{"n_experts": 128, "experts_per_token": 8, "d_expert": 32, "d_shared_expert": 64, "moe_layers": [1, 3, 5, 7], "normalize_top_k": false, "routed_scale": 0.25, "router_noise": 0.3, "init_std_router": 0.00611, "vocab_size": 8192, "batch_tokens": [65536, 131072, 196608], "max_steps": 5070}
Below are experts of layer 3 (counted from 0) of a mixture-of-experts language model. Rows are named router (the router's row for the expert), gate (a neuron's input weights, with its number), up (a neuron's input weights, with its number) and show model dimensions 0-127. Each number is 50 + 10 x the weight over its row's rms, rounded and kept within 0 to 99.
After each expert's rows: "mostly gets" lists some tokens that are sent to it at least half of the time. This comes from a sample of Wikipedia text that the model never trained on.

# expert 60
router:52 59 64 57 52 56 35 35 56 57 54 44 35 60 49 60 49 49 45 49 33 43 50 68 55 45 68 62 42 56 50 53 60 50 37 61 35 65 51 30 33 42 49 59 44 37 54 64 54 45 58 65 50 39 42 30 41 33 42 56 38 50 43 43 73 57 55 40 59 62 53 43 34 60 34 45 37 62 68 60 59 56 50 41 46 51 31 57 52 34 50 63 55 67 42 53 40 68 40 50 59 48 60 40 37 55 56 60 46 44 47 33 33 43 50 43 59 62 48 40 47 37 55 45 44 38 46 51
gate1:55 33 65 58 45 47 55 39 55 54 42 63 41 43 41 36 48 54 52 65 69 46 27 66 49 51 58 47 61 50 49 55 45 55 40 58 58 42 45 53 55 40 49 68 42 46 63 48 66 31 44 72 40 61 33 48 45 35 57 37 49 41 46 44 71 36 26 47 38 59 47 57 34 36 56 48 47 70 51 44 53 53 44 43 50 67 41 47 43 38 57 48 41 57 58 53 46 36 56 51 57 50 63 32 73 43 54 57 54 61 61 41 55 53 69 53 44 43 50 55 44 58 47 61 40 61 38 58
up1:50 75 47 57 79 36 63 57 49 40 46 42 51 49 51 46 56 59 42 73 57 39 58 27 55 54 51 46 49 34 45 52 65 32 48 55 49 37 40 42 50 38 54 43 54 38 46 36 46 60 44 57 50 62 55 51 43 63 56 54 65 45 49 58 61 44 60 72 16 48 37 41 57 49 39 56 53 58 45 61 54 47 50 44 47 53 58 58 52 54 37 58 43 55 44 49 38 44 60 32 65 58 46 31 50 54 63 43 44 52 43 63 47 59 36 44 49 55 42 56 54 52 49 40 49 70 72 50
mostly gets: " Br", "20", " Ab", "19", " comp", " Sp"

# expert 24
router:43 67 44 58 63 49 51 52 48 64 70 64 41 65 71 37 41 43 67 60 35 42 67 60 59 34 44 49 45 66 61 47 59 40 55 43 34 59 42 42 49 46 59 64 37 47 48 51 53 51 68 44 70 62 49 47 57 42 42 62 50 41 47 39 46 71 55 39 72 44 49 46 40 54 53 38 48 37 64 51 44 50 59 43 54 51 38 60 63 52 49 48 39 67 69 45 59 60 49 50 59 52 65 53 44 62 42 39 45 41 45 55 46 45 37 40 55 70 65 42 63 46 59 40 50 34 52 58
gate5:46 40 51 53 35 62 57 47 40 36 62 59 43 57 47 39 54 54 39 42 47 58 62 49 53 43 44 50 43 72 45 30 33 64 63 43 48 47 50 71 57 42 34 63 63 68 49 47 39 59 32 43 70 48 51 71 44 54 35 53 46 49 49 58 36 65 56 48 43 32 44 37 50 50 52 62 58 36 68 43 36 56 60 63 51 59 40 56 30 44 48 49 54 56 58 53 53 55 68 47 56 57 39 49 38 44 68 45 56 43 51 36 56 49 63 57 33 67 49 30 37 53 52 55 57 45 57 48
up5:37 61 51 38 57 52 41 41 45 38 59 34 50 46 46 52 32 43 57 38 45 51 57 52 38 57 55 41 38 34 44 58 55 48 48 44 47 44 49 42 64 46 54 42 69 44 62 53 62 48 52 30 45 44 36 41 42 55 55 50 64 53 42 41 88 45 49 43 54 45 47 66 62 38 43 40 33 65 42 52 68 55 50 67 34 47 51 30 55 60 45 52 32 39 36 47 48 45 42 52 57 52 53 50 46 58 32 61 56 45 56 52 48 63 48 55 58 50 50 63 36 74 49 35 57 44 40 71
mostly gets: "==", "===", ":", "==\n", " ==\n", "===="

# expert 75
router:46 59 54 61 63 66 50 48 50 59 65 40 38 57 50 58 47 46 45 54 23 39 50 64 60 47 64 60 47 68 48 43 68 33 51 44 38 62 41 38 42 52 49 69 58 41 46 57 60 54 62 52 51 50 33 37 44 34 54 58 50 52 29 49 43 54 56 50 54 57 45 33 49 59 45 41 56 38 62 53 47 66 57 48 45 43 51 66 66 49 41 51 49 62 55 54 49 62 39 67 49 61 54 42 32 47 34 58 43 45 53 54 40 46 74 33 49 29 49 38 48 39 52 50 44 52 55 80
gate0:38 39 56 58 54 63 47 56 54 52 55 54 70 54 58 63 66 48 31 42 54 53 45 48 47 57 71 55 50 55 49 61 43 34 56 38 40 54 57 59 37 46 49 44 56 53 45 53 56 26 51 50 51 72 53 50 48 66 45 39 48 40 44 62 58 63 61 47 60 63 51 44 54 47 43 59 54 51 64 47 43 65 47 65 56 52 60 57 52 38 59 45 26 48 43 53 35 56 44 61 59 43 48 57 58 53 33 32 40 45 63 60 42 66 44 43 42 29 46 47 40 36 52 61 84 67 43 43
up0:61 53 53 57 52 46 52 48 51 45 42 47 49 49 52 57 48 49 51 60 47 55 55 59 37 62 49 68 43 45 51 50 42 45 61 65 62 59 38 30 34 50 42 55 37 55 50 45 40 53 48 42 53 26 70 56 42 39 71 34 60 58 46 35 47 53 55 59 63 20 76 42 45 44 42 51 45 42 37 52 43 58 44 56 37 47 52 41 33 46 39 43 53 51 49 45 57 39 47 55 45 55 64 60 41 49 40 57 34 21 52 75 39 56 43 47 47 45 27 60 45 48 37 37 51 39 55 52
mostly gets: " |\n", ".\n\n", "==\n", "===", " |\n\n", "===\n"

# expert 113
router:53 52 53 54 52 56 40 57 56 56 44 35 46 48 33 69 41 43 58 57 43 44 41 62 63 48 63 61 31 54 46 32 55 44 71 52 41 59 42 47 37 46 55 50 35 42 40 61 56 53 53 32 52 66 46 40 53 51 45 57 59 45 41 47 59 51 66 31 66 54 37 44 59 61 40 46 45 45 48 54 46 38 64 42 43 22 43 50 60 40 34 35 65 57 52 59 51 57 38 30 61 70 58 37 41 46 49 51 33 40 43 63 43 49 59 45 48 44 59 35 56 33 60 42 36 41 41 61
gate1:57 40 53 55 26 22 57 60 45 42 35 35 61 51 55 24 72 49 54 47 52 55 46 80 63 54 45 63 21 31 62 43 42 30 50 56 37 58 50 62 51 39 51 54 49 41 52 46 44 47 51 59 60 45 61 50 52 41 56 41 52 59 47 58 45 50 53 35 44 40 59 56 60 49 54 26 67 43 54 51 50 47 49 63 69 39 63 42 41 41 49 47 45 61 47 44 39 45 57 52 53 50 45 45 47 61 58 66 44 50 62 39 45 55 70 60 56 43 55 56 53 48 60 49 45 49 43 54
up1:56 57 58 41 48 47 49 50 47 42 61 63 48 58 45 52 47 42 31 59 53 50 47 18 55 45 42 66 72 56 53 70 48 69 45 35 63 49 56 49 41 65 60 27 55 57 50 47 57 56 41 48 43 58 64 47 58 52 48 53 32 59 60 40 55 56 49 74 34 70 62 45 26 52 59 74 43 54 56 39 40 45 37 49 50 48 43 64 46 55 59 47 57 42 51 53 45 57 46 49 48 51 43 67 46 38 55 42 57 55 46 59 55 54 29 33 34 60 43 41 42 54 39 56 39 46 51 53
mostly gets: "ar", "ay", "an", " York", " Man", "ham"

# expert 125
router:63 59 39 60 58 60 40 61 65 61 52 39 39 60 49 60 38 48 54 58 37 40 54 61 61 42 63 59 43 63 55 44 61 49 61 41 38 60 39 39 38 34 57 65 41 37 41 65 58 56 60 36 56 52 36 37 49 41 47 54 46 47 39 39 63 56 69 41 60 59 39 48 41 64 37 43 41 39 57 63 43 56 62 38 36 45 45 60 62 43 29 52 66 55 57 53 55 63 36 46 58 60 62 38 36 57 40 56 39 40 39 52 52 42 60 42 52 59 55 46 60 40 63 41 34 39 48 67
gate1:44 31 50 52 54 39 46 50 46 35 31 57 50 60 55 55 54 38 46 67 45 47 43 41 50 45 33 42 47 35 42 42 54 45 53 54 66 56 81 52 36 53 57 55 43 53 53 51 42 43 46 66 31 63 53 55 40 49 47 47 45 56 57 54 42 39 57 59 48 57 61 51 60 46 59 59 52 69 38 41 83 44 38 39 73 67 51 63 60 46 44 50 51 48 47 51 28 46 49 55 52 41 57 42 73 47 53 53 44 46 40 71 38 55 56 58 38 44 48 67 48 56 49 56 66 33 45 65
up1:53 62 36 56 61 47 56 45 52 57 50 35 60 45 69 50 68 47 55 61 58 40 52 38 53 50 49 40 53 56 31 65 70 53 55 57 50 66 67 63 55 38 48 54 63 47 57 44 29 70 46 50 55 71 65 53 55 56 68 53 60 52 55 60 53 30 47 57 45 50 43 26 64 66 62 49 52 42 51 47 43 63 53 59 36 53 38 57 38 56 55 53 34 44 60 48 64 60 52 34 63 52 47 44 46 43 64 57 42 49 58 49 33 65 32 44 60 68 56 55 69 49 41 50 46 57 47 48
mostly gets: " first", " York", " Paul", " Class", " Man", " last"

# expert 94
router:60 57 55 54 60 58 42 64 47 57 44 43 39 55 60 41 39 58 53 60 44 53 65 60 57 47 56 69 42 72 43 54 58 52 65 33 42 58 52 44 48 32 59 72 48 41 50 73 52 66 52 45 42 43 46 36 40 38 34 55 48 59 39 41 66 40 58 37 47 48 38 40 53 58 31 46 56 40 55 43 42 54 61 45 44 55 42 57 60 41 38 59 57 58 41 49 62 62 35 61 42 71 52 32 39 62 43 63 40 40 31 50 57 50 62 46 58 60 59 26 53 49 55 41 42 43 50 57
gate1:34 33 35 49 57 46 40 43 53 41 53 63 41 46 51 53 57 57 45 55 62 51 53 58 41 41 49 53 53 50 43 65 44 81 44 37 50 47 46 54 57 51 54 64 51 59 54 43 56 62 41 39 55 41 51 41 52 59 24 56 53 66 50 55 55 49 43 44 37 39 41 65 57 41 38 53 57 53 44 23 36 37 53 61 46 43 56 62 41 28 50 38 68 56 38 64 60 61 54 64 38 44 48 44 40 50 71 62 37 45 46 46 57 70 43 56 41 43 54 39 51 39 31 55 65 56 62 43
up1:41 62 42 74 64 48 50 56 45 44 59 45 64 64 43 46 65 67 53 46 49 47 51 60 60 47 54 70 38 66 55 62 58 47 44 57 43 40 73 65 45 44 41 44 71 47 66 39 43 71 27 56 58 50 44 59 59 40 34 73 58 55 42 30 62 50 42 48 51 47 46 66 43 56 53 53 46 55 52 52 49 60 75 45 45 57 47 47 61 54 54 57 46 54 55 77 51 58 58 59 40 51 47 59 58 44 58 64 48 48 58 40 54 51 50 55 43 45 53 39 51 43 41 55 57 66 70 56
mostly gets: " was", " he", " is", " it", " had", " has"

# expert 96
router:63 62 60 61 44 51 50 59 67 52 50 48 39 56 57 37 34 51 40 51 41 42 57 60 59 48 61 68 49 59 47 57 60 50 69 46 39 56 49 43 33 42 57 63 45 42 53 59 63 48 61 50 50 39 44 38 45 49 25 63 46 66 32 44 64 40 73 42 70 48 46 39 44 61 43 42 40 39 49 46 38 51 59 43 45 53 47 56 59 39 46 60 66 63 53 49 52 62 37 47 37 77 47 47 36 50 37 46 33 38 50 58 54 53 59 45 55 64 52 33 63 47 58 44 35 46 48 67
gate0:53 57 48 35 48 44 57 45 58 39 37 61 42 31 30 58 49 46 56 48 32 46 57 50 45 47 39 45 47 49 50 60 48 42 59 36 46 68 38 54 65 54 53 63 58 56 58 38 66 54 59 33 49 40 62 54 52 49 46 39 39 50 52 63 53 39 53 28 63 35 58 45 67 43 58 68 60 54 61 47 55 44 50 73 52 56 48 40 58 51 63 56 42 55 30 46 42 55 50 64 38 70 61 65 30 40 40 36 46 47 53 63 53 43 47 45 33 35 54 63 33 61 45 55 54 34 54 63
up0:65 58 43 58 52 52 65 52 47 43 53 47 57 56 64 53 52 30 56 73 45 72 49 40 57 58 32 64 50 54 52 47 58 50 60 56 52 46 43 38 49 56 71 56 43 59 50 50 57 51 29 48 60 56 52 54 61 50 46 56 57 68 51 25 56 46 58 36 66 46 45 51 77 49 58 51 39 52 51 46 72 62 54 47 39 55 40 43 44 55 26 57 55 32 38 28 43 63 53 40 55 55 53 55 54 56 71 53 43 48 56 60 46 53 64 64 38 44 49 57 44 59 58 60 53 55 35 37
mostly gets: " was", " he", " his", " a", " is", " \""

# expert 74
router:61 63 46 61 61 61 43 60 60 61 51 39 40 60 50 53 36 48 54 60 36 39 55 63 60 42 63 61 43 65 53 49 64 44 57 42 37 61 38 38 37 34 57 65 43 38 44 65 55 56 63 38 56 47 39 37 49 39 43 57 53 48 34 41 61 59 69 48 56 61 40 40 43 67 36 45 43 38 58 59 46 59 63 38 41 42 42 61 62 39 35 56 63 58 52 55 56 64 36 48 53 59 62 37 37 62 41 52 38 40 43 57 46 41 63 43 55 60 59 40 60 39 62 41 34 40 50 62
gate2:52 48 42 52 33 37 38 43 42 49 48 58 63 53 46 43 47 48 48 39 44 68 65 61 62 42 59 49 20 52 46 69 54 60 52 51 41 58 69 34 56 58 32 42 52 52 56 57 37 72 41 51 45 70 45 69 31 47 44 62 39 41 45 46 46 52 60 52 49 58 36 52 55 52 41 62 54 64 29 49 50 48 32 69 53 46 38 43 44 49 55 66 59 38 52 44 60 28 57 65 59 48 56 59 43 69 38 58 35 49 50 41 41 49 40 60 56 60 58 62 57 54 51 57 48 48 49 52
up2:46 70 51 40 58 58 50 56 37 58 35 40 62 54 57 51 54 29 42 37 53 36 43 62 48 67 59 58 52 49 62 62 52 60 66 51 48 38 55 28 47 52 46 56 57 46 60 42 42 38 54 43 55 54 31 51 56 42 66 45 42 38 41 33 41 41 34 52 59 37 58 57 60 39 52 56 33 48 50 45 53 34 54 31 54 39 60 54 63 57 71 49 47 54 73 55 46 40 46 53 59 45 33 55 52 47 62 63 58 48 49 47 51 48 34 54 37 48 48 52 38 55 64 81 61 67 53 54
mostly gets: " James", " Tim", " Cal", " Sol", " Independent", " Greg"